Below are experts of layer 3 (counted from 0) of a mixture-of-experts language model. Rows are named router (the router's row for the expert), up (a neuron's input weights, with its number), down (a neuron's output weights, with its number) and show model dimensions 0-255. Each number is 128 + 24 x the weight over its row's rms, rounded and kept within 0 to 255. Numbers have three digits each.
Before each expert's rows: "comes before" lists some tokens at least twice as common just after its tokens as in all text. This comes from a sample of Wikipedia text that the model never trained on. Tokens count by the router's weight.

# expert 8
comes before: "\n", "-", ":", " Genus:", " /", " Family:"
router:175147182095138120160164086138158121143117103115105090167166111093108113154147156108164117119086120084117137147111123149087123087119115100121143097158140127102111114143155129119114070140177110122123114142091150148115157125091120143124163109122166170147110129114097169120079174106152113101084108137156118073102113143095128101145150152117115156107124154088110149124150145133099110115151083134127114144113123139155127139149145115126151152123159118141141137142119160132143166132089122120144097118121100134120164141114157115176160165143135112144114132151171118151172091105116092154101133125125129140107091102146117168138083111106128150107169115116119085129153113135122113100145145130113146142161147101098093098153165100090133108148139122122141117139094100128127133179165116
up0:170140138132123165092138127110127090111116117140095146109085105161150137195104106115123106107136138145198175125082116131139087157134095118098141158111133117115120147152143134113131128103140139133112091131114144151142103102125135147086176135168118150117150115122112170127127134142127102095125124143107136139169155156147152122139123160099097154112135138119107110094174133128155087095118116128121145083154095163146100043133135147116116094145132099111097145137109130103121122166121094116138116124105122177149108165106117115140110147156103112182122148122122124151116138093075114178163136193123125117139161144142173117119143144144092107127136113172111135158111150148114143107132121125152116145156124102125128124164094110072120170135149132152126125148123155099087089117112121
down0:164124163100138143128130118073146125124098113086133169130130129135109088139126140093142125146093147123157156126141130134150069138145113132151107125151166121141108141108143125138149106138146162124116146171125109116130102128103112112138113102150151129149139129111153120109128102062184138175154193132121111174146150145091128108124129102118088119154126138118150126083077111152166136158104113090122121150069122132109127160144090119110123138107115111073085126129146094124124143128092145121094149121150132054100122141096151106104138142165128112089134123108116070092092142132181134110108126147162093111120158169116126148077134162148142089117117154128116142124142118137161090109187133134157088136160138126106126081137111151122157146125102119154125136108108129114127118122143129
up1:113122123151185142145098131089147115148163146102112136163154151068142135099130139185141135092161107119146136109127139121122130124115126111119126119197159082129160148070118152138140138130109139126134118107137120160139114155164119136117142124118115111124136131149127119130075136110115121136145089127194147139164103105124141092128105127113078108111120130167106131161137119157139106124109121177122128149111133178112107124140146136157131106150125145125108162142086065133125122134123146131136136096121136135137162098102140106100136144130149133158145118108143125089114129126168127109171101134154103130099155111113123086158155155098107113126063105111121176085187116133137118120135139101113127103105077133142092102137161118070166092130085109120157159116096164127128132154130075
down1:133151174128092104113081138153145094151114079142144104140125175113135159150144097133139126092133122150170114169141167076110110139143125141124129133147106149136138143099123097056147122126108134110083116136110082114213104162132146101132169104114159114110089093144123103158175130116131122144119114135133086139129132088116125158101108103140142129116164115149180154115161115077129120161142104117128121134159152085150115126144112131100190127125125156104157122123093131131119100097129127123160135102120084138136120159133153112137153138135156084130157105108136114120122093140106115142111159124110122133144178143173107132101121133093147162164064117130135141130168127141123135121110134122119148128103118163142122137078126142167122135107127158104191135125156134143139128135116171
up2:153124089116143093152097177087150151145130097164138109133106131166152150108132122102139163158136087139112165094132106188128111054091077122114134112097118086105101119134182174118117117121134113149117117134155146146089118166170117098109121122125146125109118108119131143127182110109107150156131156131142143141132111169114104131077114151137132062151110122107148130126109120126116088156136126111096150164129126107130151117116143164116160158173112112131103106139119151115157118142146154143148162158134109170101154069117180140135111121107111120149077111111143143112106122080142133130147129158124131195158118121157109139147099112121130113141112110123131081147131110148160174141156117135123122144150173137154128141112137124166116137091135134145155117109136105104121107172122140
down2:120137135118129117081106093136104113118129169141151169143105132143107140144135112123144142137175112149165163119118145124154137142129090156138136146116140144151121125114132125160154115150121148134164129115095185119126159140116138141120153095071128156143146159097103133122112165169153129110131157150142125132138104137128134119135149159113136119107108119121121090110129128098110117179105078124132136144133126113143104116125145128114098088144118154113143117145105143154101110115113131134076136087165130162151119129123161078155120110165167164122124114160140130119154124143137126145112174086136113120036100139087157106174140139093138113139123110101118120119154122088117082157148141117107122142158203176110140197153072174153151118159144142142141061145118126136129118147096125
up3:116110146102084094110139112131191131120112144142106102094155116132087138140133097103091176137137132085123126126098113108139107132130109136091183137109144123137119101128121158159116115082129130184126128151113112126142155155158144110094133189144115165113137141116100161160145146129138156120116116105127230165140129141108107131102140119121109123144118132151120093150103137091110109092132130106101106102112090105108119131135097155155157130157115120137123133127145123125108144135171126125153186159047131100118102121142116123125153125144126122184079130140107128119130146148136123096120137136093178158121159107159105105137150143145156120114143138080188116146151125120088131159102106113122109112174116106090158150112111149133117161118142152105167107152135136132120160101144119
down3:115130110095120141136097102161127186155104198135128145132139125108165176140138150129143132139158116141096153124122134137094133106099116130062154082143184107143139098099104161157147158104112139168150139130142160129193126120123100102104125155122116099098130134130142119103123143137110108139132163144073140079108166147166115146112126137082132139110158141110167123141109119135101098128148119111095122101110121166141130141149155104119154181132133094114149121144150172146108092115146097129110156145150122109134102157105111132138159127126158103139129113147133178103115113114152118152084131120139094142102120127095122148151108109114133129118144134083140126122149107147140126133123175121127125087167099147129170093156086073122090156114120129101122091138096167104122088107074134
up4:129162160140138183101128092157116143150128140119130105146157135131109128155105116138158103105126111156092135131074118104124097125063108137105090089163135172138140179122117107085104128126114078148068108141151082135133127143089035095148134122167136128143150089148134093146126126140112133098117139154132144114066118125131148154058137125132122110149148119139139123144140135136142126103134128138112137151142135145124118117115122152127116156118106127108161112107121152121166134148110147120124099100177158126137130161122152136107143155152135113123151121101121111119164100109132154132136089089141124134158127120126129149153061114104139102132126175136143124133139103161148140178121107140153123108066153192117115125121115111138112119151144174074152104134127132149092105123128170
down4:124119128126102116134115108172176156108120076114133120180119094084112114132125118150128100128139095145129130103124152086114092137158119159106126130123136089106158108103110133116128126133098137124195134161134147082128117146081114174142119128194125137105145138132153096148103134124137117126139127109143128143127133134184150128140101131121115134126116103116150114147142135105108114113146115097163154152117085101130184142106143168135152139133169125153107087160126115101125163116120172131129125133128115129076123128119145113165187160149127114136123157140114162108136116155147142138130118129070189148100126145088107085124142140141154126138085092076126091109124163152161115112119118077153102163145114125131126134125171141084115128173097093138114127127161158119120109088082174
up5:121105127162117136171144089113136124149133159154090148135109132178108129122147157158110146143118090133107145162165116136173105103103108096135137139116168151116098114074167126130150099094122111097089148131114141174107144201114141146165135107090112148112171082157138127142166171123106145106120125147127103099139153133126129144137101132104142173132115103105146086117131079114116165115157117108145129098138114126127123144094170128150156111102183092097123125123118168138118118147102102151137104120140158101151120084148112118110097147150156168116141085084128058126163110122104150129150124135078115121172121111122111152131154146158137098171148120146161113122128137109111164128153111125143146125140132112106121119114087146120107095153147122089138143118142139148119083103144094
down5:123137122122129136158071115099106128158118131096115141130118099126135127144117115149155099078104124102131130077146131138132151072111153118137134135126150123090179148121140182131117141086087125179122145099099105148122092136163128149111086163134116127130132095149140149146152109147181162098143170105171099163129086114169124123131130136110142140125125127096116142176154120122114093110106125135145142127105145128100061135137091142123117195149130116114095117133148152119067120138107099145157113122115153097124120120120132140127120129150096127100153116127109173167121116121096110092121121116095110121113112088071139138133115124112142129167116121140130097132166143137076111142117136185165134141088109083133116141098123096088105166128120085148088161092158115150108123121119142

# expert 13
comes before: "\n", "|", "-", " The", " He", " In"
router:167140122106133137162154094121157120115122094138088097130124123095128093138117162093156104121094163092133125157139153132093098095144111156128163114162120116109129092159162152141126094132161099120142149121092152108145113109091137127127163128129163147129093168097099131094095163135114114136138099096122124095118121136096130091163160162142102163102159125120127167145155103136090122142106093120102100144104109146161128104163153111121162116115163114162120125161119160130107158144094131112125093118118140110116166122103162119161163161155146126144118161125134138165165127107119097114095123094154123132092090126154114162161095152107117137093110096094104092136163136118144092092161125122101131122166139092108093091148162093094148120157106126114165120121094096125095135164158142
up0:111164125109170126128129133106121137092178125099138126144167109123128128129159097138120137104106092173098114123097155128103109119166153132112125169129153135137102146126102139116086106147153127083094133110108125103115134093130128082122120140145092153158089148094138125152141099155135095156124117152147123118115156115137155101093106123090134079128125084150143140123166149127088128132095116153154141098115115137087125106118175141135103086094123110119130145104114125100113168136161132147123165144125112073106125101130135186140169141103148169164162112124151099075110142130111128125129143130121116140129157079136140088117140138105116058117157147158186137131100127094073138121131112102131168156093102110094130129139126126052132112130119160097145163110140142110121156113145120
down0:142135143157150131099144142128130108160153119103145114117113074160111099149164133111109144098170122121134113148107109123122145107101120130103151157132084123093177157120093127139126108117158135088106137117171134130126146154158138095139134121117127148141135100144123149102221123105123119113133123169150151114083147056166099129140115077132099126137122118143113131144127119143132143106137177130132178113172142159140151147130180169102113131128119143149151098159094138136106100162091108112146107133112129078117092073123126165139086152103120159119152124117121128115115107116086095127162149140140129123135140151128141135129177110098166162136150155151092145121146104126085091083101135087165075126115105140114134083128149100117095139140136120134125147137135087134117134119097163
up1:115148163124123134146134130088144090146131097146118122133150102130135102154141118128085166073122136108110107093176108078128134140096106118141132131081123115129127124100170107111195149134121148163148122105083132135141161138139109166193150130114130157128161109133147157159141091118100108135111109127164110104124129160108117126111113140119136129139141141112147104165108103142146126154139143138166134107139123119122126147129112136118154109122108160114155127152174124080122153124127076102108148149125151131163168140142121176100126088132083112123145136176154150116141066112143124085170112148115103114130169115142111113108130147138138172147163129139112107115112084144139134121122127151113115123137075106106171102105147171167080129145111108141107108147145149141132099149218104
down1:092128118089139084125104137104121098135174150103130118112151151153123143144140120145097126175102155109114128095155145092094093170118113137110174088080123158124104167129103128117111142128159158141126134125132140152160145124141079138153101151160114099177131118159144142141108165153106145160109060126093115163119145131169132157125154119116142147146147181121152146147124119131132151147144123123119140133108129111108109122127113126119106132144119130119138114159133180141089163143088081100108133123154158129139144127135092140085152137114148099129174174121141116143130091088152113116128124177067182147086131119126108146093112119142147137083131125125159137121130172132105133080119160079075137125157123128154143106098122122092163140127132140150119113101135131149107189124159126
up2:150114098142125126101128160110110129124114105103134131104121136099110099135132142155135137133149088098153169144124076142081089117101094173157128111144122136125160126114087162118149112133137169111166140134143170117084180157123142129106133138138068114167167114144100139152137117131112148153140117142154112134094147129140115103152098132130095055156131138110156139114124153135134120134118103098127120140126135157119121145111146124136110146107083140101185150197104150140100098161137128114111087174112121105122146117091127152096139142087101159109114151169167082144169182102119110150095096136137154148111131081131115086090140129138117121156172114129132121154123141129159173151141117083138123151111128115148155143149125152108151145125104108160138132098143154119097115128079093
down2:140123091115125140128114135123137081149134146165091164157173124139105136103124142076142145137140110111117123127124108108141105105079162145164134098098092132109093142108145123098113134156132174144114144170160140116145129131164139146093115137087158084145136138100115135090154118126109085143156080144122140131144123120122147119161090167101116119163129113116107153124073141110158115119091133097114093130115127074127157131144112121127115148140141160113098117167146117108124081140110146103129163127148169051122124131186138146103115100107156112144172137163143129076160097138128105132162158134128124134138087135113115146132160107130111187126181087115147082111157107145078165115097156134100103160119127105140130125131115165101116152105155147117110121152125121132133122170127119
up3:107086105139127126127145158100114130124160152130100128103102122129163104144141161116084086117079145135124113131114099126128147127132112143106109178122149095149159126171142126130163127142061170148097148144133156104151103131142109140109143118142065115123158116148106137126156133099103182123135118162118108110137154089153131148115154142079153146135098131149143152142110120112128091114143127145078130112155136167144123156143108147088126091114102140114119121102134152097102136150121122106153152118127147127152088147174133099124076132143101112111160150099162121115121108116143125155163147139126061153129147154090123132145164147101077144075126136142122140098081107136144144167116102112135157157094121166120086143123085152139197140086128148128154159143139145116092123146153136
down3:191080089131152147085134127147132116138114117152108109123154128156139093130104112129151125097124161126130159108170125132117128079139121139136170114139100105149120127115119146117143112088139113110102120114140097105151155151154137146124127193142169106168129149142165123161165123109133120104102143129129114105160136126157119137136110145104140122151138130102139170068141186099134176147152121135145139171146146134111136114127126132137128123134139124142142148156091109087149126157145134148073126178121151139081134149149108120149129132117163138115134140193115096130133125112138099133135079149147081117104125118069132097110184159087141124090150153101113160143102104149157096125142111116109086140175137098171097091155135120137142142121104114167170151105113137116099122106139081
up4:071156156141128137108096118115141090152130112125130143144157142154138101164151151113141154126150126156140110154108178097102103132105122159097094144075105143171106119129095166132140120098120146171126120104148143144148161149132094160149095125110144151125148105164155115099147097112143086163134139114127113132114128158108146128110146139136120071142119121062087115125102123131121143167125141130110081143133123132136130149137115106135161135108075150111096124128095112139137124133091082154116117101080156106145157140151119126117120078150119123142110153144131157122148172145159098114143165169108109117128148138156078088155147111160134106128108123141152121094163096068124177166113129108130120134123055147136147119113102149120138143139171131148133124143091160150099177151141116
down4:103144125126137124175153101157150133155127133082126110134095123158156150108115120106121108155123126074118113113095107077145126074106126104119129135177151169118153125109125142111099081105174156122119140099138149145153137134176164130152149114097148120131117127109120098130143138125097135143109096150140135137150138123184128109096122145152167127133126160184143122145150115101157141159159161109138118149134128071101185131125099144130109121113095140134118144135140139096128088178170130147124113108095158113126125098128126109122143148137132128059122124105159139075185126112132130144089133093135160167164114137173103094114058116163119169127071138124138134115177118118121133151092124106134150135131131125143143114153138142123101095148126135100141128181113153117119154169129129
up5:132124127143100143095132154112115127108111162109127160115156174165103140154139121124124130136124132116139130129130115112131135150131129132117102102094184149109120194111100160136155078137154164076099083131153093129103144103133085100088122144110111171153085159140159139163086087150107074103120090131091149066097131144089121168128131148121143112138092108110130164147110167140125130152131142158122089167092122100117100140101143129115128136110134089138119124104129147134148086123145115114106145121189122105129110128102101155119097132127106097146143129139142139139123102124136101131134082132105135099117166143170083132130121106120138100109124153144172133171121098117072143112147125119140143144085133188156158110144150099124123111171108149120088139086168103130123138122128133
down5:130121138128126149118100169119128082113131125091092159133138176087152117193128106134170183123123161140134135152107159149111169124118125166104143085111151105112120148156131142137145178107153129146158137125112117146119106114117143105119120151132131127119118106127090111084109133101124143153169088105099119166149083133148134110066123141128190150085159097138090124141155123095110137113136127101172181105097148106109131109120099106093132121098117105104139130127123105117122128153126132169132135097080088098176141100124158118139113192117119136150131135114098130171121133169127145116153164106148123099130140093138120078136129141131090142128174126106132098133122108069102158124103116102106130100139133113079115167102081098104143106146108130131128108118113125102132137122143131

# expert 11
comes before: " |", " 0", " 1", " 2", " 3", " 4"
router:166147121107137127164153097117160117120133093140096094135127122093124094124115160093164107120092166092131127160129153140093097096137105160134164114161116113105130092162161150137126091130162097126141145113098155110142118106094132126129159126123166146124100169097095127093094168141115113137128103097115120095112116145090131090162158164140105161103160123119122164139155110136094124142113092115097100144109116153160127105163147107122163113115159113160132126164128165132103160142096131117126094115116142115105165125100164108159164161156146121147129164127131142165164117106115097116094117095159133131094095128157111160158094154100113143097117097095102090134158133132148093092158126127104125134159138092110098094148161097093141125159105123115163132130094092123098123166162139
up0:134136117140136141118084148111126122145109106147143159108124127105070115111132086099111156131111132138112153079139113079133075143165085094121163137122141129102124189126111123099135183159130145141119132130124123120125071137134144105158172131134097165126092117108101097125137103109181087089124115188127144121118111103112146121132083119128075074143132149209108110157128132118144115127126115108191112143094139128156144160144110145166105143127096151115088109133154153120086138160113136085119146132122120113111171156151106155145142141107142117131163121120102095139139160121075136113139132131135132100118110145124094102131176127140119175145113144116090120148081087155134123089157140125132133135113165141117145142154144125136120158096137150123128151116137122148110119113091157
down0:131131136089138117108125147100099100129178134090086171116142174162094157150115120153169122100129136145153104157156142139097140137124132127120097086136136153141144131160115126052099168127119130105162138102137124166177105157138121054133153132134143106132093137117093107114139150110131118157129104132140140111126112143110144119118152125109118102134172085191129155117147148111147111139121078165099105142105165159160158174161111148099130141116132132126108121124106106098175110114136161111122118127155116157153148112142122164133135146155120111109164136129161089160144112082102156142123171141128133157107146106130155106098136119133119082153142147113150109146083112137149096103139091122154111088116163124104167159132149143099139131162103117146125144109125156176144165166112139
up1:100137100121157147098146136130147109100097169156165146105098180160127139111091168134109138139121113117143127128171149122132123107153129122109070117144144108157114114126116088159160128127127151141135127093101100161178115081152112147126121149155151150106135104170165121113152122104133131084103129182140094113097121137131103160106144118130180100129079096130118118072135141143107134131108137085114151153094120093156184133103143131121119139114086142169161107088124125112137147142110136119139087143127144158139115152134137098124115123157094159145081108122099159165124110111117151116155184129108134137117108138160135095138130099123114130141137142125093113127137090106135132119119074145147115105070134110114103092160124140147086164132139082136106170104092113137104132142069129
down1:149151145150130190114109075133113117081133128142106127105192151134128100101137120106131135131111124156105106082153149091136116117125110105117116134126141129088131150105121111119115148134157123107112132192124150094087101088123125140114152139153111129143166120134176122085126143136154156124113132149170121122124116153182160132169106102175159142121145079157133141164097096166124137089129125112116152171166159120189097064146113123106145098107110149142108119130075142128144101121147105113100134130125105109161143142104138093159132126137131124127107137115102146139114110096173126150136146149160155125132099125099131136104141093094147113148138177091128138148169108146127130158129150123164137156104128127162111142087154111180118133094108172129178097149150145120107144137147131
up2:178098174108147118138093110148093145107091189085134116128154118160192122129150099139137099102141118127110120123106150114122159133142110144131132084124164112153118174101111101165134149149094156141133122119155102156104099104126110126156107154125146101168155131142099140181086139115132107125130114178108138153144095112150163076094134145128106130148134144138157150106141127147165176096130124124145106131112151122119144117111131095145127100151074174118143090113133117100115159130161131154121146099091130098143141130150117178093128120155151122154067119106141135130113134152142129186161131103112117093121075145122105126152116124113075115097144106158156145135089134078122136135125140155110142133095118112102137119109155126108108107080181132119107156133132144096159133136112113
down2:123158152130091106090149134143130122107125148116117137108147161159145121153098100107111111138142139118125096162109172097130091118113102148147087147105154143117125116085126135076089133109117147114150102103162108152134129134150132141134208131111101152139148146064128111149122120141126148109146091102102127122155125133140097132124149080141174115097099170121138138142101146126107117129164149163172124142163123130097137135150143114128131116110110155165105100131206115121122114157115134125078130113147111167138142128102117135149158121128162151155089112115169103146104175163119147098116130126186118142135134106140147099117127127130112151108161143136090078106123134094125109105124071163107140196172106100094098126120118125131160122111160141146136133099107159077128128122146098
up3:152112150132112147133130108158172098103110134124125139111140143103170155120193128163121129065164100116101166119091096117109084091155103135089119118140120157123109153118082158132101136098128123111103142125125140116143086135150121113147081151134159120132101100106100120148138096103101105111119105130110149144109167134161127125152109129144123134100141160159097157129131170129140140140100127146139128174140120175138117118119155121111116164175137151087132150127114151081154109146063129126084155169120124168120120152140105136144103108142128126137137092139119103103121146124117164139140143133147123167097124154127141099159113136117113158118111142113119145118085106082092119164116134137103119133070159164094170120063101091132089114118147139159124095102140148111189134119111109
down3:147131098099114126136144083110139136117123141166106156164095126124131106171088085093122142101140105143105131139157170124143153099113154129129112084095102129162111163110117121097109082143120168107156131069139167106129131170130116107123113128139130132132130131121147134100128129146150121156149162142114170134113132146054132116131154068155107141136146173091147105150129141119121106142087130119083088135138087148127126138168143085094108111123145160123112140117148130120126082162169117136153142151098137134104161102096118100130143138082134143133084114128118139151144095155130136124147153121127167088120115098146136141130161122188148140123130106118106137162167090119155151162111138138140081150138166136130083140121090140085160131145142171148126136171082138110139160148104138
up4:136106102145112146149096096119117108136124147143126125145123144142101163112089157090080146139130105135150116140087150114121134146137148110161084163105124125156129109152100104140112159098129141129100141113127127134148106114113116104107113085167152149162146115158170095129125134081111121154117151146139142138146126105114163145104087094088102117150088110109162101139134154093112100129165118135125137141125145153124114120123094130122127158121082132151116148130131121094141121137115168126124141118102118148154153172116158102157128108076135097120117130178122102069098160144139109155132160085146145138141146129112130088140130132161141097081173111122129183101123077098152125193136155139153142126100120098095116105108145154121087103126140122099116174163188136092160147098068128
down4:115117148155094135125101147143165140134129157100146095102174124114159138101133128105140095146103099133095166146129172160155140133136099118103125164128150098097084138172113159133101148111143132097139116172129133109127147096129079109118161123143156106151133171099118113134158133156129121155145089111135110116131176110138114118134133160170120125114172122115134138133122103148153125146121097160119115081135099095122122103137097129091180155127123096130103136134100132125151154139114126186165160106086138124122166120161132134155107155140089129157155118073126158139115105139162130108134128137119131186119138141149142099138101142154086127127134090112124157053129115114098148096151118073157118115149143132109159123159104161113094089128102125119154185130109110178099127111136164
up5:137140149121142126125104090142168110130132141164114145152166129177126116166112075169130131158099130135145129120123080130171078155097150123125100122089169121142148122128144154118107131100135176153126116136138138145188116120116130125111180149090097089132151125148090164158140091129115153092092133105152112122139155175170141108172148180137167122086114146137127163094148131149081063144105131116123082136127143107136092166127152105152142105148138168118149136119164121135111122094139100164137135151126155138137162119174116102122107136112119124083097147146132129135140145138140144166139173153118141120145128131088102094138107133106141171155152115127149103175125150147149125105137142135157164105105143125124136137170109099105142113134160129143110134150144150142144108167163157
down5:107110124128148078110147114131172128147096123093134111132144171110138130118129157149131150144072116097101165143102160135119150127110149175129125101132117125147105157193133179115085085088088118100116125133115135115134121122167148125131121111091135103173149149132114114122138130105152109135107136141137136105145121146113106086138154140152111142117132101119172140117136139145111112126146130101136120095103098114120053162111131100125135130104105125125132069130145099068113133103133130128136123086102131070117101158153130101064134122127147125121133085112114122102137148132147108099111195133140142107152126155139142095179106099123160128103140142132116121119166102135119124073136124111169038145101120138131131161122171097101123106129102153136123133089111097144097132139108129

# expert 7
comes before: " to", " a", " been", " of", " as", " in"
router:158127138118139142160144088114160139114147099145108085107116131090151103137112157090169120138097152089141116153144139143090098092135141117145165102164122104130109102156167147162135100133165107090146146102094136114123125105090115134147132149114167163120092134110092138109120154112142142097121101119119105111099131162107121094160113164137131167102149149134100143149163107144096092148092092093122102157116146138130134118164144128147149129125157097155134116156149159156119164143088147129123092145118124103127157124127163100165166154114153118123146153129167110165162125115110085120093108133139129112106088117165116167151093140126099123104118094123156090167161133120123085095153158141135151095167126098118087094146154097092154108145126086110155127131098095153131155155166107
up0:132176157096147174113123118102130141160107090118159098125184139153143151110136077118126044162112095141174129121104130145119132123107142164139114115171131135078126079106117111133120142144098089111154131118144143118154118127153110115120097145161158131187128126134086098161112168154137152139098150136136118150106167117129123102132131076106131107140124148119101125105133158115107148114125156150099120112128087124140148137125087110165076135185097127117134132110197125165124127127169145121130130141169113117137148129084132129112194146147122139137152104100109148161125106113126125140151149170122106171116133137099108132135108146116127134116160117096171120126107126112129124150092136120105126081141107137127137135107120156115111091127139112097106110179171152143148133165110169
down0:112102103154157092137125094149096091137150144164165177136099135090092136124109158150155104135143135134171111145105165150123110139097158134141132134113151126141154153136175119112135112121172121143153138142108110123132118151111105106113152120140097159100155119128120135090145111132113080152124130146111164146125100126095130091164112112116110165139184173082121136121107108119091125101200145135152112137129095145099129128110138150072094119104109132106140127090125096131145096111098103134105139105088136139110138113165142113129129150142178190095103125167125092165145143103086146147130115140098096115124127109147154124100112098142134138142115174144129151170156111150130134142176102186107098125132172155123127115071121131137123136147129137163143120130061136150132131148115129
up1:152129133101113168159139149136143154105110133130144124146093168140144120120149115117105130099103125117129135197156151125115172143144112106130107175146159111134134066149103120106134124127147119133121169132081086122099176131164155135087119107082112144094140112101160156118131082115126142115105124122146092115182109082175161114126140082163086148106108136157137110130109148117142122127122148119193204138096149142141150161095168147119149174101143108115137109129129158073118094118120136149136115137126112136108135126117122126128162133143121132105136122100106082116113078156137096124147087121126127130137156141128135148101144163132159143123093174139113128176133114136103115158119132124129080123119093132170110118162117147112097143168123123152094129132161113122103126097135175
down1:096151079111156143130115133113135150116122128120129132083110146146123164159110110145099125120100152053106105129093150123133139087077118188158127171160127116121140113168140118113127119144129142142115124144146145160155150171158112094142133106078109156155119134158110129133147161162111088095159132113129180194156143155110159100126142161075120100122132093128077121083133137129156134112150127161092129151127121105150120126101137145107089133147143099134117152111113159138124152140125103137124120131160145134155114116116092130116091129126121144152150160177118072066125110142120137138116121127158156134166086122139123112106146127172090153172194100128149122128155119142153109141151135107123136103117116106115169127146145116120143110173155116116134137101129132158124114096097168
up2:119108149151094128149108163139143100103099151122084121088130123106104140106105154156186062079190135133105156127169126164121077156125103128106114101130106133136183148131123098127157144118134105104129111143089095095119130149113101108117109150118072169127138152150150102104091126086091160116141128139123110142102143137125149099115148146135119163124104107125129143152129145093123109155151129125126076129143140117129153111129086136162106103123112098144122133156143114181149140107129149111154153095103111075125152117103102145114176101123135094148098135167136125113132106149152103125128166135103135135145163141141130085149130113119105157169126099130104151130102143135108136163149141145132139143123115139169072095129116104084109096115141155099170159158095140091153147143166117
down2:163108101140136120091132113117123156128120128158131127140130124095116117135073193100125142101128128072148134130121156162151133139138126120109104127133098109145084153123159147126121130166155117154105109128096115150096131161143153123145136106118152082119152100160131081104124110153134129107144158108126162151130139148130169155109149106124147125188134111112140182084053135125138140126124073133149109131090077132082113091144142134068122110126161140147132115122135053127111151125102160126095153136111120131115114124126144146104085144090124122115169120116159133186142155123110152145118146137125129137078145157092128114120136189142121122081133156130157131137132161112115140115165151094113114143143131132071121122130093149110118140103164115156150126161116157163116099124110094
up3:119089099115159135156119139143107143183143157151123128108136113153159119172155185188156141123157151133156154164136121146105150135116172121096160102089109153112137126140100118125117124116163113118157141135107128149147131134154093138158064109093149148117126132084118143144108132109092088111128111127127092136123082107149129109083119117131101115104124078160111167152182115108145145135136166090141137120106149154093171106139123102111121126135118118130123150171127120116120118120109122146136105182098097123161146137098099127108107151176153124140162077123142140164129081142072134084138148118135106134098136134086135093138149103118115119092132178164136135094110149196118109139129143136131133107095117145133120138149132136146143124116166164093147124099113110119119164164143113
down3:099093118129102129139109082136137110218112104124099139134150147094133170117152130150133158113148120093106105131137154113126118160098114133087137161144141136113156194171139126148140146116124120159156120093122136127138158110166128150151176127111159118116133128091131091138107111139155127106136100143156145095088127141111157143132102085131080108086084143109140135156120135096134131115104096145130140156110156152163128085119126138134135125111118140125109147102092092149139101098068161128113168161122126104088131146133123148140156091187113138139125079118125109159187155118133159104079121187152134115107113127154101092154127158138125119145124118119136138123114161141115131120110108123127128163138153064133147121074108077095111135122129155112122131130119153107119098136103122
up4:135140118120137147123132158161147134127098133147127121118122146107120113120090132113119110088130166133146147110127126141138126179157129117159098127146148127129116100084119133126130092095158129153118110123110123177129124104160119118135124142129182129157146150097115138123145095062140152145158086150151116153121124112097112128133092127136110122141147175132132096110135130120151118147124109064146150139113133137100162148106126149195082149127110055121119123074121082089131112139129114154057144128101160111140117129139071089078104182097143130120135131113097117136125142126114141107105124079101133133137170118126160164091104122148115175126149124168161139102148113073132083133122129153133077138144117102132176157158110162136113095148122149120152124087140123117108129093110105
down4:118105126157136139143114151095124138137138153122119134128110120112122109124138092142137079123133181099113151122121107108096130140177127110126157147110134141102159175164106139164116162085140131158133105120128137144102198141174089154129141133121178124122108150108091113166126130147107142142103114115109148137102159104104112122104125134123179115114157172132149093139080117133145140122128109141125116150156139074139149135150138097146096120109132141084179112115097150105081123131130132142119110152160155138116123158120142083125111159088189102153114136120113144070159126147107076083089162140117121081110128122132089143085149154113160123106108117123162146095106142116114123148160091154143145150142131106129116135157143087148172108108133136190116120138132145106153175127128089
up5:149126127111144146141141112112153109081114124137101101160143106141153132116080126081141151129169153155145153151179103125179144085112190097150146120151171102161132144136168173176143153128123164100156204145145146120148138079127124092162096133107113116150120117134154127122172133117122114138120099148164122123123135094102098142116128092109128145138130122144146110109108114089115096139138127145107108125121119114128147139135127129131139147120121119083176081136121152145184121158164114133125099167099121142161134116168103106142155133165160117100108083088091146087130140125098126132129157129136132116147152158143119121120129145116150134134116070120112133124101075128171092166140118084148140158118105114110183079147126124149105149117132085102155112119104135123146131130135145
down5:130156131096111148113117137093127154134139139101140104138126147097106131169171122124106125146143120157082106125130144131132087149150104140055135123132109092103141123136084129114121075085159113126092112135109164123095122118158096165103175136151088159113131133145102151113086164145178141139163154113112116120156135125138107167127132121095150129131097139165139138145135099168127076121116088123126110151099189132138114124142141056107114172126176108120160125094111118131077134129122166095131133137158126114163152099072123125151164103135140110171199103103122146137139124129137108111114113094140115109128160142126105162122090118111129118148163115103130139140154117117121116152090134112135114096125074111103112128135124101118132065137132129171120128123157134148098132122129115